Weights of a small mixture-of-experts language model, trained from scratch on English Wikipedia.
Size: 14 layers, width 320, vocabulary 12468.
Experts: 12 experts in each of 14 layers, 1 pick a token.
Training: a variant of Adam for the experts, 255M tokens, 3885 steps.
Below are experts of layer 7 (counted from 0) of a mixture-of-experts language model. Rows are named router (the router's row for the expert) and show model dimensions 160-239. Each number is 128 + 32 x the weight over its row's rms, rounded and kept within 0 to 255. Numbers have three digits each.
After each expert's rows: a language model's description of what the expert responds to. This comes from a sample of Wikipedia text that the model never trained on.

# expert 11
router:154121103092137068173063134114135136096064091199121116160176131152100161107177143131070156109141162133096131095158113145090106144121104148154091136136096139082198071129124155185110094117095148159147097122156179129132124132137144147135145094
What it handles: Mid-clause function words, including infinitive to, auxiliaries, copulas and conjunctions, e.g. considered to be, has been, or, not.

# expert 8
router:119067163176120072106164180153107112105133160143108108112126122170110135088125136201122140116092153075133123079178129188170139077116128097201168137082079175182084155122170164145071155175198092141106145113104140129121119133127108085083119113
What it handles: Periods, colons after infobox labels, line breaks, parentheses and == heading marks that end sentences or fields, e.g. Running time:.

# expert 10
router:124143125126179108104155138148137159154168135113086178134121165154142163115159108070112110119145179145144143117122061136156150133115163068168133086147126168129162130130149153157095113123125117118144128115083119148157140132120149160088174135
What it handles: Sentence-opening articles and quantifying adjectives at clause or sentence starts, e.g. The following, other, several, A number.

# expert 0
router:115105138128122129115147161152118139118151147138115175037167139093149063131168125136135127140131161186177130135139108157118173109127196068111143149127194135159102117111110101173147152119108115128144130192120143178167144150147135166166132162
What it handles: Digits, hyphens, degree and minute marks and invisible characters inside coordinates, ISBNs, postcodes and chemical strings, e.g. 48°44′, 806-00, ISBN 0-87040-.

# expert 7
router:170153139069156111151171138171169094121119151120150078111116106090096204121125133151105140134128095126089163176066181084147096118128129158051180125131108131172142184189128119083161111094174091129150149115148148094115117143130160136140124197
What it handles: Middle syllable pieces of rare words and proper names, often after a capital consonant, e.g. Cam-ell-ia, gu-err-illa, succ-umb-ed.

# expert 4
router:079144056121106136122124107084148130150148095148153154130111089080148079206135125120170106143111117121179102115135135121144133121101086060143112140149104094107139134103085123107195136095127131130099119109118162096151129166123130104114131079
What it handles: Word-internal pieces and short function words inside hyphenated compounds or split words, e.g. unse-ed, system-of-systems, step-by-step, spe-aking.

# expert 9
router:080123097168125141119110154143172078163119124108121113150080169163161177095130123102079095129128129152109152114133111117098101165197161153105075135148115093108165143180150134147132121131127166124139115178156088123134156152147136059150119105
What it handles: Short consonant pieces inside names and foreign words, e.g. Wal-p-ole, Roth-sch-ild, Hok-k-aido, Cw-m.

# expert 3
router:150104150125134168132151089100093169094058073087114142129130110150118119117050097076168053123103167162083115160089193176142134142147135129149138122160203171130070169084107111067091138152116123120057186132139067096072122110128110143098116140
What it handles: Nouns naming statistics or infobox fields in sports and event records, plus table pipes, e.g. Winning time, Average attendance, Highest ranking.

# expert 1
router:178117140192109126165168133148096112137172109058104101145127160117115093132066143136125156127125074157154139092121118088148120150153093153097057070125086118099065043118143105152102185154100119126150089141095118106108141138138101133144082171
What it handles: Prepositions and articles in office and institution names, plus table cells in election and sports results, e.g. Legislative Assembly of, Preceded by, Party.

# expert 2
router:104165157125099129051094137155066163044158105119141136130182088090120180082098140112176149135142082109119133191115149120134096124121135114095157132159184107113117148144175122173180059138151155103129109113144129145126116107122146145191128090
What it handles: First pieces of Spanish, Portuguese and other foreign names and words, often after de or La, e.g. La Palma, Rio Mau, Juan Pablo.

# expert 6
router:127180189134144132132079117107113140160145206086176166142115164089136074138085105150107133108160149116144135079080083129096137143112096204142179141123178077128140174124102113108184116147130148127151141109154112216136128120120101136106149120
What it handles: Subject and possessive pronouns starting clauses, after commas, and or who, plus given or family names, e.g. he, her, his, she.

# expert 5
router:138113095119106187169117081103159105221132151140138126133100126163185100181201160131120175144127085121161052142175114126081150109118111138123131140084134143065150109073125142121045173124100119128150102089132134090120144099117180134138090165
What it handles: Nouns for creative works and abstract-noun suffixes after the or a, e.g. album, film, song, An-alysis, indic-ation.